config.yaml
d_expert: 64
moe_layers: [0, 1, 2, 3, 4, 5, 6, 7, 8, 9, 10]
normalize_top_k: true
routed_scale: 2.5
balance_loss: 0.0143
lr_router: 0.00063
vocab_size: 11971
optimizer: "soap_variant"
beta1: 0.95
beta2: 0.95
grad_clip: 1.0
batch_tokens: 65536
seq_len: 256
train_tokens: 277000000
Below are experts of layer 4 (counted from 0) of a mixture-of-experts language model. Rows are named router (the router's row for the expert) and show model dimensions 0-127. Each number is 500 + 50 x the weight over its row's rms, rounded and kept within 0 to 999. Numbers have three digits each.
After each expert's rows: "comes after" lists some tokens at least twice as common just before its tokens as in all text. This comes from a sample of Wikipedia text that the model never trained on. Tokens count by the router's weight.

# expert 27
router:507634484539433499534449519440422579513577493520567480489539457514516454539459524466526502516429465518453496509529485489471551565541578539460488505462565390481582559474553503546560517462493446428534597582524438446597474520587436477452521501476539450489541445417427548541395539458508490392481479500502445562520511584576353579456574478503474535514430567487530507501468496514536538469504
comes after: " ", " 0", ")", " 1", "%", " 2"

# expert 69
router:533525524532532535521455492448458542569617411454596507515535442449491501516450559414546450569426584492538527487586452527453588521555578556536469561453530452598547429464504541472446547492512407469462516595453467485481496497568432528447504583494523484513593507472441589584504551435439499479504479475529563493575571561442501532466536463532570518522433567432529531563512415458445530522507
comes after: ")", " ", "1", "0", " 0", "2"

# expert 73
router:552544467426456550497450497562545515415506556441474480472529482448560502531430503436550502472541520536515402400482419496526567574381454545468532577541530429548419512502534543563540530503505518504454506439589462530445502428554570475445549463516568433586540409505442549534555439464498508492457432504563564475555503563457526533506569541534425457513582479441446462568592519479484558416561
comes after: " 0", ".", " 1", " 2", " 3", " /"

# expert 54
router:479535458422545369544495549494513489489452497586494445504449459541482486525502547568500496501553494449471547552513553503418598504535449429460552444560493442438556541559461407529437522472495416454498459396589462572447576461565560423460472492445552515566523571548450539440480483549480541546432547515491436506551477493570500506526342545506500520454461489502545534512560582502454524495378
comes after: "\n", ".", " =", "==", " ==", "==="

# expert 68
router:531416491429505575492418514509514440481435470418530507503559431506544577544442475431517596441460566564561465476540439508488510510443532545540547586568489565523505515469416513494523544477470553490393528535493532506440439573437512521481598523501556478479502457578476494493510403468458449514525409543556452541497511481429574582478618463562496482460469451409480454540565579504431556424582
comes after: " |", "–", ";", " 4", ")", " 2"

# expert 77
router:506468468510421526447526444507454476446480542563510430494476481526461491515501438570433455569470551519503450549500577467573524509509427429463459401462442358512431570586565524507502418462456444526530510398422552531582460525453539521487441531523403558482410466544428434504430559505484592519547562412499507502548563513472487441458494454399562552567509442506511524494490425426495502522459
comes after: " of", ".", " in", " for", " to", " with"

# expert 43
router:521425490450540581481431510487545446476451444422563446550560431443565556553456435440553565446459556565558430458570479504516492522502562506477517557530533569576451556465438520491491546452438525488427545512443464529433457562418510468462570549551573477450529463506534582516499451484430460519430433561556471505511524445442565567426566527571563457442529460448496446574566528533444567430560
comes after: " of", " in", " for", " such", " from", " during"

# expert 126
router:539427539423536572513408481504502433472425458499568438562505426451573566554398492443546497470496474511525495466548475490486514489475512511475552596546555565546490501527411497518510477516497549450403505534443504589453534559460514488444603579459579459569581515526498514471481504491479424549409426565567463507504496488453580578440587541543541498419481470428451540568583489474432578437483
comes after: " |", "\"", " \"", "\";", "|", ")"

# expert 31
router:527449483478516534557427531525509516541439444476545440529519438518515527593421525466559549527425514560555575470529414568550496500508518577472444556554448545614481505499475594484454538515524529516438564461536435467465418533441526562480586571508560468466551430443552525508594493503421431532411483508591525558509527488427588494398572423568451434398509527460506473559494500479462515468479
comes after: " |", ",", " (", " W", " 1", " R"

# expert 11
router:522433518431527578510464501521563438449432432428580465529552431473554561562442447451543544480449561578545444440560473505561486526490532492463527573494526550563449542434429528489504565471436525494430504520454473567441456575421521464480569585541552492443531452526539574524504445507452466527433429565565454514484529429452552569440573502549557434437514446435506481582571529510447555432575
comes after: " the", " a", " The", "The", "'s", " his"

# expert 98
router:534442485455552580487426506486577441445441444423564466536555430438562568565440446436549564468446557569551450451555481513518487514504569500462534570531504561552467545457450544450494542493452538467428503529468479555441461552422519453469571557529549476460528442520539545514492436476451440507419432569570464531508511433439580560426572518562547430429510453435524437548567541512464565430561
comes after: " |", "==", " ==", " However", "===", "|"

# expert 91
router:450451562539538413548496587508518458477448475523433474461496513451516470387504482552510536541443488576447477468419451533597400508456529399416548497464451541550451581443491583524533506532454575445492421481470550579506460537450438488437528514473471517468563479559586547403531485441551476440451502521423482492447577467556517484551536497510499418468560548476428596524509596538455572491554
comes after: " to", " in", " and", " of", " for", " his"

# expert 40
router:492442499469574586510406514550553455510426478452543478472594441449507581567497450442550513453430520584545433464593473464545495493547543456503472564480550535573527493535510485463459476520467552446429477506461472552446417547462483535484548524537542560459498425602585576480485469450461458520485470466569546552536575469470588571461547434552579441410487526417491545526570507561479532410586
comes after: ",", " in", " the", " of", " and", " from"

# expert 83
router:466472442525486457483538493563406513485448606587528411478530465509471446512447500571468494505491511498545469595448579534524567554546501523426465392465418438512488550522516469451433448508458459497518471518470576480570500493459566561480507507473403503571479474520476457465447530516525562458591498376510587518523611532457477433458524504382567536631491443529539477427474428461457472482557
comes after: " of", " to", " as", " with", " for", " on"

# expert 66
router:469483472440543432521482569514550540478506470467420406476525413485493561483485432553446409500512480471573474534463521568524411522489590401470599458439545515527483501417453586450514579621486619452446541492447500471462383491445505507442551511477540550564560469493520484458503493425588452437511517542529558545387526472498543462538488481530509438531503538465400522484472548503527455421558
comes after: " to", " he", " and", " He", " who", " would"

# expert 42
router:554552508506447397456556489481551463468491498601519532444403505454420531496460548582513507581564467538552506566522459516442560512525545486470534443519472374445557495517510502444444532506439518491513540506519459558496567473589542501470498488488541467468480573561489547442567472451448450567453521521384551520549416518624482483463436534339550550466455555524467468506512495489434553616498
comes after: "\n", ".", " |", ")", "==", "==="

# expert 96
router:519459551490522552452466542572605431588465497438515425429531436444518543532480617449561530487533418548423586422527487488515632544487386561557467538547487574533442483585498451544518516435466534558481526486546429533429461540440520453475494555548497503544519558468493515465477470548582515604509489479558577593507467492478544512421457453487454407518543513513550438550509530496449486447520
comes after: "-", " (", " the", " \"", " of", ":"

# expert 90
router:501519491526492395447485395461417518525438433516464455425540517571507414482531466517506424444452546443540468502492483546462549416566507509525478423546538546518447560472498487464535525509513464497481480569451564560481567406595576497567476502574433503515477515481459534527599446490461509431512478554392473545452459586537435372482523500391539442465416463544421486537558452514536546506416
comes after: "\n", "\n ", "s", " season", " year", " years"

# expert 25
router:551496537491546506409486476439403562472438468524450568553418474494488506493560551452547552427415576479499410419481531564572381533413470478476528561538440504460427459446477452533430472475486512535507474481497457453481560564566577535427532569573514570527535420479611401419531496482464448490516533528488501452562511447457477527444576474482443459452557532467441519558462564481586473459500
comes after: "-", "|", " •", "–", " Time", " Total"

# expert 49
router:536431505448543568471444503502563439456437445428552458558568433460561558578430439424550560459450555572551453443558488513514487530501570511461514571526514568557444544433431523477490540474455517481422540525481482553442468560424516473458567557537552474443537444515530567500493439480454451522424438576567472524504515449442576577433563510556540432439513450438505446565572546531446554433566
comes after: " the", ".", " of", " a", " and", "|"

# expert 44
router:435493581508549492470595566426452440446420450571547555510471434460438532534570517573504566455511561515513460434449523432537419470484484471483565529542496427441435546462444480590520462459441533405460495425489458554490411569508574495501492444562561545430483423513553401528596460542496450491470544586483461458592512453584552492461498463529506527434518476501522544533541538465470425439446
comes after: "==", "\n", "===", "See", "Personal", " =="

# expert 92
router:539419483441543574480426474499562451467451439427554475554568447437562551557429426426571566454460554560554441459550463506527498531494567514468512572537502572548440551443435530489493535480435515465437541529462479546424470570426503470461565570530553489466536435518549561509487443474444457519432433579565468531514520447445566559437574522568542432435509467440491465573559528521454563439565
comes after: " |", " in", " by", " with", ":", ";"

# expert 17
router:466512485432463439521546549559477576477512424478433566524539536455503453462567448582419440491524449457528428483424553439536436479559545473555526389396514463558490450460512474497539461497457473475491408442437556500519587441481423442456470526433535543586557472535493444521492537406608480453507502489480479522511531450486499388534482481531463489542522602536429585466466536441547427538400
comes after: " was", " he", " to", " were", " also", " be"

# expert 110
router:539429497437538567476426488504565448462440437429563452543566445444565578567435435425554567462455555565552449450554482506527485532484577509467514552531525565556454554445432513474491546463449520474427548525468472557443460566427510470471561560531559487450537436514529554512495443479441456514434432569562456518498516439431572562436558528563548427438519461434519450567560523527457559427566
comes after: "\n", " (", ".", ",", ":", " by"

# expert 127
router:567468498457518564490440548537497499524396405439570561542579434539518515530470440462481585418486543550441452424571504501556467537491548520497549590553543531476488539430483480446493502469465570417416510584477486545424451552417461492438574481585564488556529421456546473536496431493450440446522475548579468498543541428434585542394579536554451511463505506450520491572463467485484465440520
comes after: " |", " was", ";", ":", "|", " were"

# expert 125
router:553458520463546557515429528451492461452470428469489442558539407445554582490549534425534560496460510536559486474499488511480440451457569455466560567473488479581435539442477505517536465484463496556430503548471452578427501576397461513422610542549477521501507514510535537545486433500419460552473403588511509407523540395427524561436587432535447515451423501443484467527584495532527519417569
comes after: "|", " |", " ", " Total", ")", "}"

# expert 100
router:528584533496503476427464462428464474439422492562476453462493454533522435512543595524552463536560440536539514473439466505515506515448532455473489492443505416446483565471570409583448553521459517442500564559491456547410451518562491518456540512487562574450418466405482487548429435444442505563448484576430558492526475468564365431450517516401523577508468410464415457533530447526478502525575
comes after: "\n", " |", " ", ")", "|---|---|---|---|", "|---|---|---|---|---|---|"

# expert 28
router:564509553443466538439453513510513462582478450537598453458502426477495512564479582457586548455573506578513534527523528430435520548437444546481548586573465549541440426494494458563553425568452583488444583582539441530502463492462490521443526572454566562557541435457574432505467481411517498516529427539559545481545533488434529530416584469478458443577496571443547498482501443466510464422462
comes after: " (", "\n", " \"", " |", "-", ":"

# expert 106
router:530432494440551578471422491503562449462433438426559459554562447437561562569436433430556569448442538552550436454557480498525491524496562496467521578521515570557470550447432527485475544475456538471439546517462481551443457569423514472465571564534550481448533440514523559508495441485447453520429435567574461525494526439443561563430563525567538438436514454428518444557566531518463572426558
comes after: " in", " the", " at", " of", ".", " and"

# expert 29
router:522454458417517443461471485425501484483508458468497446522538426488555461453583542472500517483412589442597514470550543459478553503486502505505519550463441476526428510518511440527602581428594408485494460488435417488508477532645584542401502545507431525454504494593449431575466496416412456450520469524550471428514482530488510422407508461525458462489437484465506550547527464435546462533403
comes after: "\n", " by", " Born", "\n ", " Website", " Genus"

# expert 48
router:537460432451508482479505534605536403520510480549479415478454493424508550568526454444528534541590499482465528589533561506393496563571457501485490563557447567467472441568494494583509531537471507542455547455457411440422417481493453440557528463477558504443530488408538577588471470462492610491439495562503527515432476479460552519407570581460478439496496444425526428544523501564536441434535
comes after: " \"", "-", " (", " G", "S", " S"

# expert 94
router:546446491437543565470435500504577456457436444423568468553567437463567566552426438433561563464448543560556441458558495515537481519492573512453515576536517570569469532434429526477473548479449534471439554536459479550454453557427506449475563575535566483450525445520533541505480441480459460529426437564570475498496541449432571567430557538565557436449507466438501441558573515526450560435567
comes after: " |", ",", ":", "-", " by", "|"

# expert 22
router:482449421529581560503456467548397512567443455526530535452561468508532525540484434493570576427401497564511448503462549471541464425454538428481534510538543513485478487488419474463543504586455569534506487527475573399487546512397453474485493515555585537575489503509585450528518449406543510456511420516524548553500572453414565591495531548513536437514396553494479576577523423490455423481556
comes after: " was", " is", " were", " are", " be", " a"

# expert 76
router:519432461508484468534424490526525452547412492416516430436472502481560575551498579430472532409504455576508517478480490520485466549449511523435493556578482505503523446525402502467571524448474549518402545412432435482428457524471491429416578541584521490528522485557484514499546418517422428516531446462574473532434444547512595574470591514573554448439471519423580459583553571506457512494496
comes after: "–", "-", " 2", " 3", " 1", " 6"

# expert 30
router:446443534446547515463445462503508403465453473445555473594554451390546509534448538488478591499394542558526431465558465493567466533509458454479492550515549546552455543388444578519498550580406566495469496501458443570414400555428456496453566579520460467432524463496505570514460432505478504609471495539533471481515505426453533553476539481533510483451430472442479452584529529522454557436560
comes after: " the", " The", " of", "The", " in", " during"

# expert 61
router:433531458505425587503456558442503479476423472492569450537580425545552453561448376475540507494432528585447494444558484428508568511566562530459548523499599449493522553426489428571542575475485481413469514610505473484473447601538529467513546462516548500451484433425421474586469463459531518445513460563564513558540455537560543587449541512526497511441480560451463502516562576521497547474557
comes after: " ", " 0", "%", " —", ")", "0"

# expert 6
router:452427461527488592509525491463508431449442449488565417482617528440517550566484414433467551484458561484478437477601508551556446454518527510469477544528472527554516561461524493479541431552429498548518474430445429547477476523470542487504488580587477568487445479527573456503456449458422557597507551413574462512472584559423565558475542461478558450444436604469473485445561536528462523452585
comes after: " the", " a", " an", "S", "),", " his"

# expert 12
router:532434484447545577474438492497557450473438446429560461542555435453562579581428427426556566454454547560547449448546490514519491517504571510464516558514522568554451548434443525486496549477448518471427541515467467560436457568430518460473580562537562474458537437505535555507490432487447449522451440568570459516502512448435565582437565519567552429430520451438509451567572535533454564435559
comes after: " the", " a", " The", " St", " an", "The"